From a checkpoint of a small mixture-of-experts model trained on Wikipedia: width 256, 45.4M parameters.
Below are experts of layer 2 (counted from 0) of a mixture-of-experts language model. Rows are named router (the router's row for the expert), up (a neuron's input weights, with its number) and show model dimensions 0-255. Each number is 128 + 24 x the weight over its row's rms, rounded and kept within 0 to 255. Numbers have three digits each.
Before each expert's rows: "comes after" lists some tokens at least twice as common just before its tokens as in all text; "mostly gets" lists some tokens that are sent to it at least half of the time. This comes from a sample of Wikipedia text that the model never trained on. Tokens count by the router's weight.

# expert 114
comes after: " |", " W", " G", " H", " T", " P"
mostly gets: " J", " X", "á", " Cl", " Q", "j"
router:119157130146137160126166112136134113135113175154136145150119171102126165110159157128151124095141108115128158102149137150096109120097087131107126099125163166135085129159123137118096137122090120150086104161130115123121134148097160066156141162156138121086179085142158161128111088131147093081115105119150118132134119171130137135153117119150143087084151115127139104152118120158149145137109190131179084106147114128120130165115127133150137144134118166135156096123187161137128103125167094170155116139116118121158140155113139143163108148139119145141164118165109129119158154096179164132113087126100133173147106117168113146122095130101138131139107110103147124142128133135168127111133110146160095116148124150119137113127084132116098147083086177170146148108134130126169116121143107
up2:135109116121122163103114083157088072089122143114146120137139149129093173153111098163111151150135114123128079134134128100062138117119085142110129178139149128122174127157117133121140096113146125138129135093147100137127140131154125105126168154141142079114091105121116156150122151159161127157157142102151121143155118154133112099109110103155148152129129089136129113123120134158106188111165147126105132173083091110159127168149155138097132108161122108138143157141107141128147148137134111173107095121173116154100109126110134166109126111105124160116135118102135093147152150107091147127103135196132132094158096108126164171117107101088111122114137145107096123154175112133166111122138094153180108139141117136126153128150169128143135150125169142118098101152157123139098076150139106
up3:095156080125127124140123117150154106142114143128110127126151160084132146134100175136117136136134158129099136072057143114120127105155087139116159148138116082148111160120168075141126134143142166099122119107152114152128118091104140207169123170146124087155132130127125088158138097126116087155158152116136118115131117172098133152142125101146139114145184139125161124151127158128113123099108131099150177145134119154100117174130139101178151149094073161113165115142111116123117124137132138155132174137140108093167129129114133126137115144143145076144133087101098146130143126094153152166123111138129106163125131148119093129119138128125147116155128097105123141096175112121103126165082100171099158124150122115164119157118116122148139136122147115158113158146116106150080154095112131
up4:088139117147147139110078140100146115122121164131113128086097105170128111155125141137117138127120148144149073137141140105098153160179117129112154084128136115142148179121160114151131130133097168169139106121114114135117113127153120120145104132126151119165140138097125145118137096152088149106139097135139171135151126146109136113149124185108105119111151085101132111076152111151137118142149140093080126146134103141126117093125090134131129074102149134114152109117140181137134117085108120114138117143119115114105121142099111100148147067149115120131159134150123111204122119158150153151108108119108138113118083142122120127074127113120115133109123095108119104104071177157139124118139139085083091140102101069157154146151118087114148123143151156134089130146164123159093154140147074
up5:134117123161151150151092114154173109176120121146152085170149145124127152163143138136135131108142134116106154104154137192161150078132141165072127130081156137161110104141141143109117164172090149120140121140102185124132131163126116082114130127130121118133131079163129111170090106126113135126116135113102143151152138085146140144131157157159103101120110119099072107089167109139141121158126119123158089114154131131138129136126130141154105126145134160130145118125158129140123110118114147177155108170124128114135182117142112112065149124127158134135115175206146115122131101138173119168193140148138138114105169115116080135132134153119120133090157144121149138122113139152117141125115166169136131151169153115127129115134103130115140111098116086133136078118092134121098125143139121
up6:117098118108141145106159149123146131132130136103095164132102161121147120080186113160083108114129118092108111106132113093146153094092123092155106109137109118142144182093102092132158188111164120132163092113128129135137161117129123122118197111119096082156099116117148086115094105121146133126118160115107121151119096104146062138111127136129092145144111134108121122137102129136146141146144086116099114144126126160133118121128189114101139147139113120143096116135107174086133110113118144127172134140092184108136118108158110154141112135088135136117130139111138131137128122120180100094157119123132122140158118119146121140143108158080150107133113131147134194138160125136124129068094153140132140103123085145104089146143126118134126141173130086141108102122107129143192161134083146
up7:092120162187126084145124086133113122111146155109141133123123183122128145131089126102092152134164096130122115166115110095121152085132119131121163139116171121116116109149145125118112144141159085150085131087117144110132093123128134110137147153137085117146127129131117096140150126120180121109125083146118126164124181136161098105148116119081123137111146155177119136152146122097110101119138112124166162057141125130122119135116188134194121121154089130111148105111142095097122151102146122137151110114131137155151146096106163149141097166142074149108122103087137101101155138149117150125138139143132115154122122151134105170092097125118149168147129145120123082105121115119163139144118182087167135138136081148089168124159133099123133104108144129122148072117143126119122129120085134
up8:107080158160177122128088144106124112137103113137123157131127106146082157169150139138090153113078134126118154107135127161170119148128099137110103149136134151146155086146120121143119144092135179102123115077116098135139157118119129150086096159135115106122159126170148152126133149140141157108119126112125142146151171078090198129111128098110086168139130139132120115134099121163142099086144093107145136115123178116127121110147117148110131118108113133089134106157145114131146124143140117128137146157129190140123139130131137101090173107122161124110157110177120168182132083122114096092104104095106090076173172142126143126140114146160123161117174123137154133137115145096100148136122129100135118077146149110116113117119087136149113146124152094134122108117149142098095134167150130
up9:074138097153134110121164128147146108117119085133126124111096147098128114132178120096099182134151117134122144153101103137145084115145116137120127136124170138137125131140056136118129130159145100120076111106140115152118105106130177114114138087132144167143134138167120133135085057115160125135134126110146097107102105107095122160123121102106135089142112127110113116157142087093149144123126132116140113185112164125162146160114113143131116132120134139154125114136140093087157078152133131101152116151093087127162098128115140175102141192114152095166161106105085149130159130125140136094131140135096136127125157126121131153136079117124109138108085122051174097100170138117134122140157148105126115127123099111109124144114098161112129114122114167132112153105177104117139156153130128
up10:108148127171159161126126141102129138092159161149128144103121169163115122105100129142116092124157106132124152109149145144078153130122163152113121094165135149141105127130146148131119158076105113125127119093131151124116095094116152130194151103151138152106076148124159132114141170108127114106114164127141136157185146157164135129150105130117160124141156146116098132125129141114168137107159176124166127112116111131123112127158134096099163086116138064140084072136156092153116144109152151153160116102170141117150171191083138116123140159120139152144116143145116150160124139162084153130140101141155167112137104123124106160127104150131120165107148088142089122105148104112142115068121136128139146142163127155118116150153147122159083069118122129097135135139136136117135122127092142
up11:102160107121129114147173156144110137130136139140179105169151128131136134083099130170137116093105115126129143122176137130098142149099156098179103111108150179137148110142098153104109122105144098113128102131143135163113128093126168052173136118135127156119164069081091120138175102094145137121145117134125068149159151114132104129128129142112103114098112124136151153112130118144132095117141168115123131087160111146148102123133118172130117144141122056159144105122156162099099148104097144139111111104159164148116133145149158158131176124125098138140118086125114095108147098103144143145094147122123116109139101125109176145095123137137099104149115141112121155141106104145110140112133125110121144120080128147119132103115105088130123112070125128079117145069108134117159150118111156
up12:135129147117127136110138127119128093131134135138124150116128142099188128179130134102106149128099089102121147120136130134150118109106116115136137131123143158134106122153094113130100117126121139151097102152129129126119108140091123113117170154121202135100093132107097102146162148115118065135114164138132104184150150154095185115142164091133170154126104164182098116100121136119152101144087124129178120181152110165169140132165175111126090137110068089199150101144104117121161128152145085169106129104160130149119103185155121115121127122099149142123126101143141109143126112135147121095108145128148124112144117139131127103087104104172099119119132109158111082100165125129117116103167131142153154168090136119152127121126106139118111117127163139158118119136117152107084138133155131
up13:111151152127145134153146111112143105109128129123127128131136152161166119136140152098094164111126089167134128178173082123093135170111097192099154120101090171153112104119087177076121145111088090091126148160099131116148086153147143112128126159137131109121155093158125122116104107128190123120148161142095170137165121169087121091131141143113126125140154098186137133115113153119133147112119146098138095140127124171146124113105140142153116124134119093098135124125111080155103104124128125111123120097116087106157154111160132112117115120150105122121116133126116101100144113157106116149124109131102154115186093114119120171105162091099104125105154090090101105123107105157122112108156113153141112132105116117156134106125119136163079086148140109127128125075095105123118101093119140
up14:114110110084132137128178106169124131115127110144141158159113105148165115160106081130105127134064142140145139123124152071104129173137125119112123128128113129150125097141076082168175113151136147126105143160098123146131145143129160133117089142159120131103127134128123153138147128144122130086090133168107123158108117155141152151124148124115157153137133143117105142162116118154153102154138072129085093177129106113089131167084169139132123127126137163101132076166112169170114123127116115142168131107146085152154141183134147136139128113141172130132101086119106132082108116113158120137108109134170115117149126152127143118096147106168088088134137096121133160145127170142113136150101127134139107103183107116149081092105128120141137108143110141113148165135133090147176101124156107
up15:102116148164092125106135134145115170124103120179136141115100119154147111160131144126095123102119107128130141141080143167129157137105070126096091153142118138093101126110118122126125116131122153143113119118137118171161138100121151129126098115163109111106174122114156097116132139131171119108120125161119107123171126074126164132127133152092110160135136066149113152143178123166101125126146119115155111118142146119142126127087075184137158103134103124117137090103125140139160142112148076122145093088126157142148141189156109146113098203126106142151168172120124140127106107130132155129130136126158087130202131121134129075139149122080179132190122129127177131110118102102140105168112154120127165107123148105122117132135104121132136127123164121157128149123110125097144139134129124
up16:124114117098164122112143115172125115068133127164122120133182128112117145183129176124111132112122089104131112122098073131119111164092137161148100112152092109109145140117103073119161122124094138137108142180142100130102083087124131112107117163127099141101125132123077133123100163147133132101135094145107165129094127139185120154112127126139128144109125142123128132121114113136110123142168106120106127140101149113154065119139162090111103149181081165142118110122142189137109156135129083101130139113156112120146164148142129104178105127120119148177127139136146133098132123118126141136139165147122107099154149091131151132121108172140128118123105125145127133178077134072157107120129110115133139118087127086124174161138131110129123133097098155149121121133132178164146087110098131
up17:112143123119140142106117115135132084096081182103156125149106144157140120142121144096137132106106144131111097051182149103116134095095170112106126105155127126145123117100127109098158155166143121169104181093121143153141123106153107117102101162142106159115143103157151112164100148115137145137132116126148131118143123174174129129142138138102096139135092127150142129135150122159120156161115098122090127123084152132108129162096123098113151179110107152143100132113087104194096088110145154104151132130129111120106105136093134161121118112170079110146147155146123073122128170114120132109127104162105093165115102146125095155187107135119192118169140152121131108112113126104159090142102136112118118136120148133130114101118125150165140149163136147155150111111149156154119104135137118
up18:107131070128140163146117131129115120224120149178127118118116119115155126129148128132118115151147153132173116189174107121107119124131108151117142108126164132125140143130110113138149109175113114128100130143133125159108133141135144108115122114124103181105105127131124130168156104137140127127115135135161121094125110137161149126149118095117109136168118126111117120125149113097170140147152107128136168142126132097117107171110117107115161148146139121144098112119134157162094096086109102085121110107139162161162076147132208157125123149133147104160138175091118105139138117158080175113162152116105142128146116127141118091097148094121110135131114162104119120167052157144146115117106145097103169138139112141149132069127097133145132095108142115100120153131109111132101120127189099

# expert 69
comes after: "\n", "/", "E", " (", " '", "("
mostly gets: "a", "A", " \"", " I", " Y", " (S"
router:174106156151115139116104114089129165138181100110157150128164116128131152105121138098173111099151156078105115119151122158088109118088128123107129131166112117117069129131141090136116090153113128164081143083135102106147174168117142102148102165114133133107124163151119115095107079154157146097162115122132103138136101159161101158121161144122124099105118119162137115096091155176116138150109100115127105112122137133095124075076145154137114122191100119108130109109148110149133139155121133124113116096131128089148127170095108108123113108159138142131158120109159129119154101107136149139152130113122143134123099127118115135137098115121139120137129151134160129139136144101164144118201145074070094134131122120120143137162109156127119076135136103115142141077142143091162127103117111
up2:152125127147119117133099146083118107123134125159109112156114062153114125124097144179123148113140123138150143107098101137072126122112134117105105118162096116175134167148129149138142145177143127163144154168114134150199122162159140111108118132158112128133143087077141151173147151150077141124116158139167135108120094145150158140133135115119100126116074150133121158127104098159118151160093157107157095152150142168120115129100146132104105099150115106151119121112149150118116101155123161101133083151143147124113139147173078177103162115109099120143125112147124093142108123153091131159095164130093118138127130167119105106095126125158154101152127143145127124129171140140145107131135172147123157073173136082133143144151137131159132097158145136113142130107149145089117155149165129
up3:128103123157132137158129121111126137145161144103092119133146140135118096127120099115169102094126084092149151133146103124140108137097178133128147135192101109146117135118162139141104144124139129175136108075120107133135126110119160172117111117124106128122171145114093126142182118130142132103139063131136140156164142108061139131145119134150093151143127120143111145140134112155153107077121108143138133111090180153137083089141126090134128117149089114146111084105140139123134195158084110153125158140131135119141140137105103159096124136122100161109154063143132105162149121104137132109151176150135154164141120148124143097100125135095100104132179146151147123117119168129174136115127159143085144076133107149136163083171145127123109170120118147096133117099122138129140111168131113
up4:137117130159117137178104153087099151109114082107148161136106082145113138135143153097105119118150166087142096131118093162152153158138158069114124129060140115129139142126156116153195140155137119121176127114140123100131125107149118135169151149151098141137117084106117141114098092149150128201122103151127104116165128086172129138200126140111132144100144151105150118132094087167164134158102134104111119141138130117098125146119101198137162139122140116162134146141126136130137128080120115119130126167117129127140086120149120147140115147160100122147113121124091120150153132199115156119154121093136133097161124076118155140104138096135167121103120140132159150120099116137106108125143133116127140188138138113092138158109127122105146135122136104123144098096139144125141153137105119
up5:125128157142134098111123141149162120149126138143138174097075133142181194102137092124135128133128145125122081150138082131124124114123138096141130109105107127125093112172154140106109126086130088112135155135099145131106150117160105124085120150125134095099130116164126116175091100101102114106116081156072132167147166132092101088100122168124106113154118116103166100105121145158100109147116074115183099124113143136126107093091134094152121158138145080101138155085113100076115123128124130159125159134088115112146159119131135130130113094116143125142122089133121135132155105190142139106114083150160138167144155124140158164102134177153094143149168127107134157111127109150129126105132125124133135149131124149135151133160075114117103129127144121138155110132137131137107122154169169
up6:086110112179091152143135133122134152120127097157124140105150158104132121122134100118122134123121148138115141133106149136070170166156119132123098141145178126139115096157131125144118128084121134138098106088130144110101087122104104162140143124120101112148095138131137169102087140163124108132096157125152125144100151094106140148102152141132109148129105162153120127129080125091169092079118180099176115136184109107097142128124117130118138135113121149116072106118098135110127138139150125115156109100118128169171154076148122134101127144153140128148155120108135114160183115109155131113129127118152123080135143141112107111130123143112135135102113154130118140088152119081097151185178147074124098152191149128149163138119164175155083143123146113093167133104131155124132143127162141
up7:101133063147141118114140111138088119105128066134096144115134107084160096127131089140145163163110113146119137107118113111121132152120081134181124155140109108124166134143151144124146140121128077139158078128104084099125155152100146141104128127063102138116144147146147148133147143117139129137131081156152121145102100137156174106131156123116100097159145089069167129106116170149095162147144131111114099136126133114070137110105086111152124153147088121119112169148123144119116112171121144127144130125135147083161129158155131150151110162146111137144110108106134103156116161116174134138153125121129182127109169118118121137170093123129121165158078162087107118125157147091106129136139160098099122132137080142110151138129124171122126115136160133125106115101110115087159142106120134
up8:127115103147113110121135145154125127119146083078176108113136179170152098149126191164082133139108122147107086139112122090117133117110087172114117146120155153123078137104114117158069155121155105117094142125119135117132099151142152154118096142116144093145138147138152148145117110121108137144127143161092106125135140158137136058132135141154129114104105131149165147126098130130085137138144127113126134124168172136143113107096146119106066117136096103114141093136093122120142112088125137159113155105144098146109118116149112126184128115163104165161127137090148139113131134150123172101133141145121168131096122106117111132136157131068150134105139139093095148154117122112146134143092139134138145107129120124131117109124121180112108094089109121133143142112167027111120116112154103
up9:147147094152122143138096148133139098101116136106098122104147142120120123152093184157148095150164125057123186173140127112144163086116126129100132123175121120112169131136121127117156095117117132165130133161138115125095120120136115177135088134096135125130122154140135097142132108125109127131141148113097148094140079057097142112065146089170102133102102128157094124116095163167119098160133147132118108139087115102156129099137102137135162148181108117176091105099121122142129100132146148117116142166178150115140118151142058162124137151111130145161111113141120132178115114116097152130146090122134138115164132133093129096156122110143140117116150107131114127126170149172150154104149088126112133137134148131106136110100091139128125115104114097149119125150140105146134124178162140
up10:126133163099134161095152096119140132149103165102134130102091121132077158136124143127172128134165102138104120114104132107119138145128077121108136118101127140163150161129078135106147084126122122112122099101069126125125169128104095161106119145091161133167117097141143131129126083127152108125146122104130129148168176099097148167080143128136140169116169089152094110114101144133171120145158135121129111174086130105133187137157103150123159166136158165100142099141141101113162147138108105108163118158127096127129146125118084169093109127153104155122120115134130113090101155136172128123166136141122108086175124135107145126118140090166097091123125147116095156127159137128124120125131114115122083112122156103128126129090111095112099109202132090142144133137146142103106117122140116
up11:156114108129128206147110163089176136136152133112123154056151123137124148138132132157111108110119123103147098152134151131134089170117113135131141115111118129084130096145085153115093160119159136139124091137180139153103096093124194133151157159166095103128145132115087103168094153188124121182145121158125074125111136133090133167134142118127153108130102117129175127140085128146100104118102124143116117124144160118135125136090156108158129093098123165174133125127101114102108125147103064118125112119105183150125126138136127114075142126114173141151110109122142127131141107126158105110155117129147105111145108133122163114114144128124124141110082147125119116123184117119119137134158096134128136141111139140111173111146158129147117160103127157166131112173083126113148124128113143
up12:156124115129139135127154097137122123156130087123137106095148099131109043142156136104163120116110124166130175147109157096149141112120123164125132127131128151131155159126125141137120051092091140146108078136130125116090103119141101128182119129129147130163108118137127111163135138118131133147167115106136144160109090185112062159093138112094134098114125114094106141198154144098136142132102138126122105158096123157140146141091116129107104131163135156148123128136170141076135059122120092155123117112168111118118128108111073112122128113104147145134134115154116121100147163105153139166102146125129139137117120133156149127116120120127125115108143093137072095145128132121093157134116110098110168170088166137129127157155154127132130136120118134157102110139125108155080121077164138
up13:143127116105082099105099128064100161121129133144126109102113131142136129078133138117127112147076086146110115076123082108111118157175107124114130107133114153146117162125094116112075107141147117151113105144162148146123158151150049112176151109172115125176133148117121125095129135139136092091145077121119152166126073138105152120098133144099104142139142136143156125145141108132127118142095125116092150160118115101128130129125113107131087125134121129099168131168143106118126161122125117101132140132113093085141143149177112157093119140143128119104137126149105142144126113145118091107103150168133122136084112143147119099134140101097125085121133093156136130128133148171146092123121152131171129161128165130121152136100143107143121156153124123102116125067179148127167204144149112
up14:107121136125129144159108123132153133114148119124116100120185127128155165139092129112129100092157158089155119111122121100107069129127112159141136153168140162185152087148116117135125127150093152152078065131120133106126169092105165111088107123139110138113128109140158157149099120141122080141172128152098152137108165127176147169121144119082132126099146106109128080172113157176127117104093107126177118102123119098126108116128147132115123148091152127132151133144154114135127122093139093137164067113100193119165166098103124126118124088163150115112120163141106140140162148086151115125147140122122159086117122148111134126123131129181120117171129140107107146158119102116114146115092072153160132142118157121133112117123107133107153100112138140120140168127127103111144152122133150
up15:103126136134142086147110108152133116133182139142147132141140142112163103147129109180125149119084138092121144106143146160135103197117115105129110117128107079107143053142108134157126190149112133130107115134130120153114130127140103100120145151123081077140099119126180135165127156188131108168109098149138129120161120127106107159128147144144118102149137117115111133117152130129154179131151122130158071147150122117128148084116147145115129104145134162118098136125151129171077154116102119143113103135095159154151144131127132124070113107120144079109189173139132117155137135154137133152142158137118091135128109129142095114104135161122093156102110101112174161138151146130110111173171133111149136113100131115117139131099143139143093110120185102146138155116105141100149134093158099
up16:151094147119158131161149138080109118098122131137156114130110112139140143113124102119103153135136114085189129117117119091147171126160135103182146111140138140113113118160122158053107079140129134091142125177168105131105166111126114121135106126124177125137140115091125130132150113107137138155080108142109136140162127141104128157146130117144121188132139158141089156139113105135094110133117135123175132140132137125151103154116116118153131120156125147106149150106129142121135144167120106158163105115154101175077106149119107076136127102127102172136137115186126116087135148183118115122140137084137139105158107155115198161139126118123144156100149126158110152158115121154148081146151133143157127115104111106114194136106182161133125109133095128129100133140093112140154148153140102
up17:128099148145115081133174156141114129139147131143111126195106164130083128128131134100180122083125137132156145115159147116135120102135147126148147132136087113151122126130133147143110138143119085129155178140187110161122127108135113100120134182125136086115124100168154120164122158127149149094160115092132104124129150120171114081094089131082112110124143094118144119138118114119148083118137142121143106100095127169134123112111128120094118148103132094100116143089157194139161114111115141105134119149142166144153128099135141133149164140121096146106144082129126155125125183141104124094128100165127077154107103132147116131109150157093118126137143188136135125148108130092126149146115118131123132113147121199127168141128122086165092155129156083111123152115128152086155117146084124
up18:102105122109154164109086151154159129101158102117140091162144170146164129147144130114061128117096134121119139137108124159112098100159129118127124119129109127150132105135080169100136143168141077136094109168134134163120111149089119142128097156148116133122134139070112149099186128135135132137182118154185139117089098116129088126121095137113145144145125154143139133124116128181129114149137113098126149130096111157137130154159157133114113098126131143102114128146137148133143134110102137109099163122102157120154119144109115083183160103117138141076139151139132106135092094137104114096183170135114113156132158147126147133136125145098139097130105139098105135109160126097167133096117126146091124121090106162111162097101147107144109156081126107103100130110136162153124160176125184

# expert 63
comes after: " |", "|", " −", ";", "′", ":"
mostly gets: " F", " G", " P", " M", " V", " K"
router:111138183154133165131173125174086116063121165158145154117116152080103150114137168143150118098115081115145158101122102141103098154083119123150134133140117169105118121158127141148112143133127128149127136167167147115071153150105122116121121156127147137096145074156118128095099132141142132109099104100177158119124116149116134145148102096174136129084130145125131097160120100125145110148085137154160122124142093135162128148115154129136141148132109152123146110108154157085143126104153116163125101120118105069118136139106118161186135104118148142129157115160103139084134141104172136108145099132113139171169127144155137095126094121097109133094127103099170119117108155133137154088110125129146087144117130133112142124140104131131102164087095112154145105114129136112168122076141161
up2:101105160066103122099125088119143144111082144119119152193116109146152144113106150109098138104117132107136122169158128141145128150163116135097107126136136116116136117140133172140139129123103112123105117145107151101107118121084122115096154107132111099173109116097139141135117159112078095147145099155123152145080103152125149141108046136161106156129095124101120126155115129143116121132099151155148144126160134093129138124146137103099143151148093143121132084121130153109140120107102119092111147145102129137132145167178131126130121131162156164101113135194137071126136108120112119104117075121143164112179148161134155140075184113136150118129113133149117110105136154124140129126155195125157151084098133104166115124097074095132139120105118147139110099137143110134136102157090124
up3:134156083111134152152123144110165126120152118138117114126100139125130120077129125136140135143116138098157153114134141117129127061184138141163174112124106139101108132103164116131165144145174132155132139121126127134173119141103146146091174160135144145137125149123146149137124146121137184147149109169114147135087148125139152126105136112108088085099130158150080138138109134048123160158151139204107138099111130138094144171138095130147115171125143132153144143106117132133105105130166114079168106155126161154073171106138113099093121114108142092137131137114156149105158114134139075096128112098166147128143163129146116159128149142133111108126097092107125109123106118112122109165082133115099132143160135131124141072106100094129110107149129117134127126124111123107182169135144146
up4:142097143121163138125114122157099109133103140146138114145121146136142154148098154128142137108125150111153118119121146159117136124072124124122087138110098139160123166129090127056170150118111143111174129116143157060122119122153176118082143136159128157112139160140117108158129116095139096104139132122128124142147116109173115125136152066094112110079157137092069105081112163124147114136140145103091111125143130146118073129111141109123141107134131097107132144115109107128156150126173119119125106137118076089126117121101138112115079115131150146184132165144122132070141105125130108161188101145153121133129158157141106160126108153144095142146126152078097130119103169119116154128129093174159157134158091142125136109088113064151117122117118147097125122127119129118151114107139152
up5:152144129141174136133141119128174111116138135153123097125101157116092111141130143117107115082126146163082126112137122183081121169165147134118144160123085126170120105107140136090130147133123136105123147093141086086148119137120118137102139136119058118123169114110115132122105128102167127118132134128149146145132164130154086119119090168134148097120152149149122182126103152177149149083090146124151124102134098124110106107158114161105101132105127121089123154111149162103111125126122184105146136101149136105100114122122128138086182116098091166144125127119148098077137143134087122126152120121115112071129101125111137111095118135114137080120139129139124154127157102134109126161140091167167147090183178151120115121153148093158101102108139116107131131137075151156133112109135100
up6:133096123122120139079146111165174127097100111145097169110145172143156132126134138135143120109125151081175151132127113132154104107140113083095143168144124154110161125118118123121152134108127157099137136137116162141107167143057130128108159119147135099126094120123138140109132123128129103171142103201098099100126126109125102100098122141115146127152104142109120122150140105134101134131118086143137159060081144100115158128113144113067155149086129143090086135107078146094134083095146141116094115122150128118122151107120160146095125115135115144119155117124172118102161124117126143093156128130116115109131167122167154076101129115102112129144176163124140142091149104116135110145099097102118137136139120125148131137124106118149185108132071147170127114113137172108183113143126123
up7:129104149151161156155107161107175143135101108164114111158109115112134134147120152151136153133093147139081127180165188107092141108150126124150158152118135166111117113109124136134129111150148139104125113123077142132084127095161121104150125149140128111098088133133156139121138139091124128159151145145137129112116136136116120120107085090100139126138163116113174141144140132155121109122086182141130159122115108137112175141108137107119123142106150119113139145142131153120141075111080123124063100123138129133136131165144116164160177117127131084098133145098117134143155112123087145065137131118109160134133099104144119167122119131095129121158165174114117136147079120117091119088141188133099146108121128127119103092116119147116087184137092112133113140130114131172119090138073183
up8:131129162136140164115148108151151130128131126149088125171151144149108143150125139143136118122100084143130125129127147129110168130140111129121142131127115148120115093149102143165138122148076123159159084147131138113122149110154104125124114120107077142157099103115157161113118088102115128114120127068134125134150119159113116144135097144174116097113134161125098128122129133122142064097112144131121109121140123115146095141103142148129139136141108109089138102157148122066146136112113099180123108091114150150093124177191107143134119130143133145145112148122127115108123064133137167134152138173124132094136086149165143121102100130164123100119180119173070146129075112088097151121172144128128136152174187143160174126092105126146116088148129146127127113124119091145094093087161152
up9:148114157160137122145102163111118121082125151154112087162110110167124141109151153136166168147154140100143128106110086147099102096112142116129097072089129112089143154148096104104121146124103126101130137090127129146174123124147130123110162114139140144151156093088114082153099110172105147131095185130183135113132151100138114100152146119107164166114159123140126111090125125156112103162128122139139135166136123136137084121129104151160182111152168098136141119091138163105130109117133129134121107167125125162133112127123088140106122114119095086117127153125162156115132130127092086148102152172079127148140107197134145122132113130133130154151134144116160131106094127159099156140104123148092105154134113126116122165122106077089072133162111147142133102126133156118130128126120078
up10:134105160089142183117107153101160094129129111135136148122117145138109135062144135132139145159115129104163140107111127136111160107141085153151123130136128116084149145120094140083123147116154117077093147124150133147145160162146081158167121118147123136171142129108091147115113155116141130150122112136106131152153137115111175148137103083125115101130122101160116143139093183128096103126079111147086163132136134163101152102095156099154140094175171142103131127173106108149139105136159105168145161122090140094104100174137120151133143085144121122140120108136111123136135114145100086134123088176106121118137090149105148110116141133109126141128137154107151169081158108112119135131134142137129152149075138061119120061136107114166123140135120114148100128098165126120131137122154135
up11:114112133150087138124094119130112117146161142114114169130158129088097152120115132154093128123127086160164134116124120116137124114155130119148098084161130157101130099094096115095129151163137123115126160104135128129151119112134132068109150112132141163108104136140147075120130162159134116180120073127180162126128072092140113090127080116136164130122136108124108128141091133073136135147147120147102125148151110152149149135121162121119123134135105103157135160106100144133095153100129138109136098153106142110161129172124142131122098178107138106154090155132091132136145123132118122123128149192127145094129138129091099130120179129166119146137133102089172116134115126105157155149076185118156099126091159097121153107140153092128134158141121129093131094139126127110192161098088109
up12:112168150081083186119179111121146065142150086099153113110153135131139102151111122139111138130104137144123103120154106117117118143136123121154152118169140160100095130125128147141153088112101125109092082116146120181128130143084132146140117125121138173130113161095116093112134142137136134110114113136155142122107117113135154116173156153163118142128170121139129130116127125123155107120129087115095104097152156144119139115175155071123170068121133128162135085086113162156161104124154110119182128127121110156144147143114129126107103108115123102174114118157124153147093139109119134129135161114106122122112077141136123109119102123100136169134138112124124149041115152119103114128120161118084134129082125139174143073154127137149177135125125122107117125118118107148095134077101149
up13:138142152107108155167177135142138138131149121124125104101112142146151150116094165143105131151119147177116131154117168108122130121183115111146150108117173119109105127171153107115165090140153088062092125144158124132109116056148110125111128092138108130158168137087130137086151152118133124142104075105157110184113138141116141083077138127136183164103088136160130123140122145126137111081118154091144113124162151113115113125121126107161127128148111166123141094129163109112143130153117118105138119132159177136176120141121113147123099136158141124112098084134131158176124137132103131122131128113115138124115094169112149114106153137101088121187121098143112131117110125146070151137162142126154170115122119106155162117128139114143138134124095107132180120124141073142121130132159151
up14:111097107148161127151138180181126116098131129143143151150134153142157145135099091108114128141104116115144103157141136086140121157116138109112164104162114167093140098129134120142168135143176169144110125123216124079148130157143119136123127131144132096113135095118115136123089121075120098139128127145096144129110075171139108110139142090131078128070111125131086154115106136139127135147131151144119121126150146127140112119066130065113097136096082159114169095117144120129117116112115146160121133100139138157077157170134143173161111132154180129143150095141156142177072122149117091095121140127131141140146111177099157117129095095138149126155112114108124126124130144097116129116132122168125167147099127135151161144172126120100136113145144125121143128141126154145155131124126094
up15:126141129133105135116176144173090111140117134133166126127132126142094134144138115100099124113133115122109157147113101100156108100155129122124129171119138082152155107156147129120166085205135187150135085124096150100100140121135131163112092071114098109119113112139137104121097139127082126124138141072133131103180171145132142134152152131061136138108151115130106127127126079133138167131140126106101120133143124141128076107160130131120112159096128127194114108142116118127129149145123170107136109141132090068105157130110166168135155139164097129145138132109126105129084123167156141124100141139144125120114109122087162145125168133153100169121140129103099121124141171143117139117134103085150123072103117161098149115135115101085098132159112113127133116130105084157095130135152140
up16:140131142172091162090149120128147133134117081144093131076157151137133132138096143111135144148109141111107124130094150097130142117093130140132154136141112133138132185144131161107110150103144135135117130153099134143180107134093138119124114141137107111169133119136124110118092189110123130120093156144132151131099147107161104129129133121141143115133103173129126172101143158131140077134129131158141130131115131131137115123097115082147158112155118192175107093121106145173163121132140135128127129108145094106146115171104085116135114139115097130129111122110155140154124141164147126135153146148083124166083118083123138112107161099140127093176104131132143165100133102126077120150034151108144108067149100150150132075094137105126157140148136083092161109154123107118148116164121121
up17:129154098102097142105155103160107142146133156131137131156125120144109159164086163128121140126172104102131140148096125157154146105126129110159143165147120068181141149114129119137100114142142107144156106131104087134131138107120145133124151122147115117159097147107136186081124135119154135120149107100145145148125123114125103116144130092124165100088132113148136094114145153154097154161139128095089123162113135117096114108131130172103068124136108143210164106159116167129157152143118119109139149122137109138141169144122132131166060136194117162144146187102109162117123120132100120128137138114132100132142118130142102128127145100095138081103100117087150141120152139142146168114104080133104123104160163103096097127097130106141130120134147128097116143119105169084110109161127168
up18:163155120090189140120152134157135059150116125110145100134116128126166160149136129068144124115120134110156121116120160113113159108145101118164147151136101096125123117136155139096156112125096119148071106123092138120130082078154136105125147165142128114091154156091106111137102120126184147135106145112121128130131108155118109124132074138150115141148154133164112132102137118181141079146141127136181162099112138182124099121103143117125087162171092145128133108111134172143125103138104145124164115129147117131153124164141096106113098104108144128119129150140139081109092119121158139181121115105137110120144125170134127161108145111137160213121119089144123139131112126131106084178123124098130114133121131094157153123128148078138123108102106103124109140114085151135130123116125096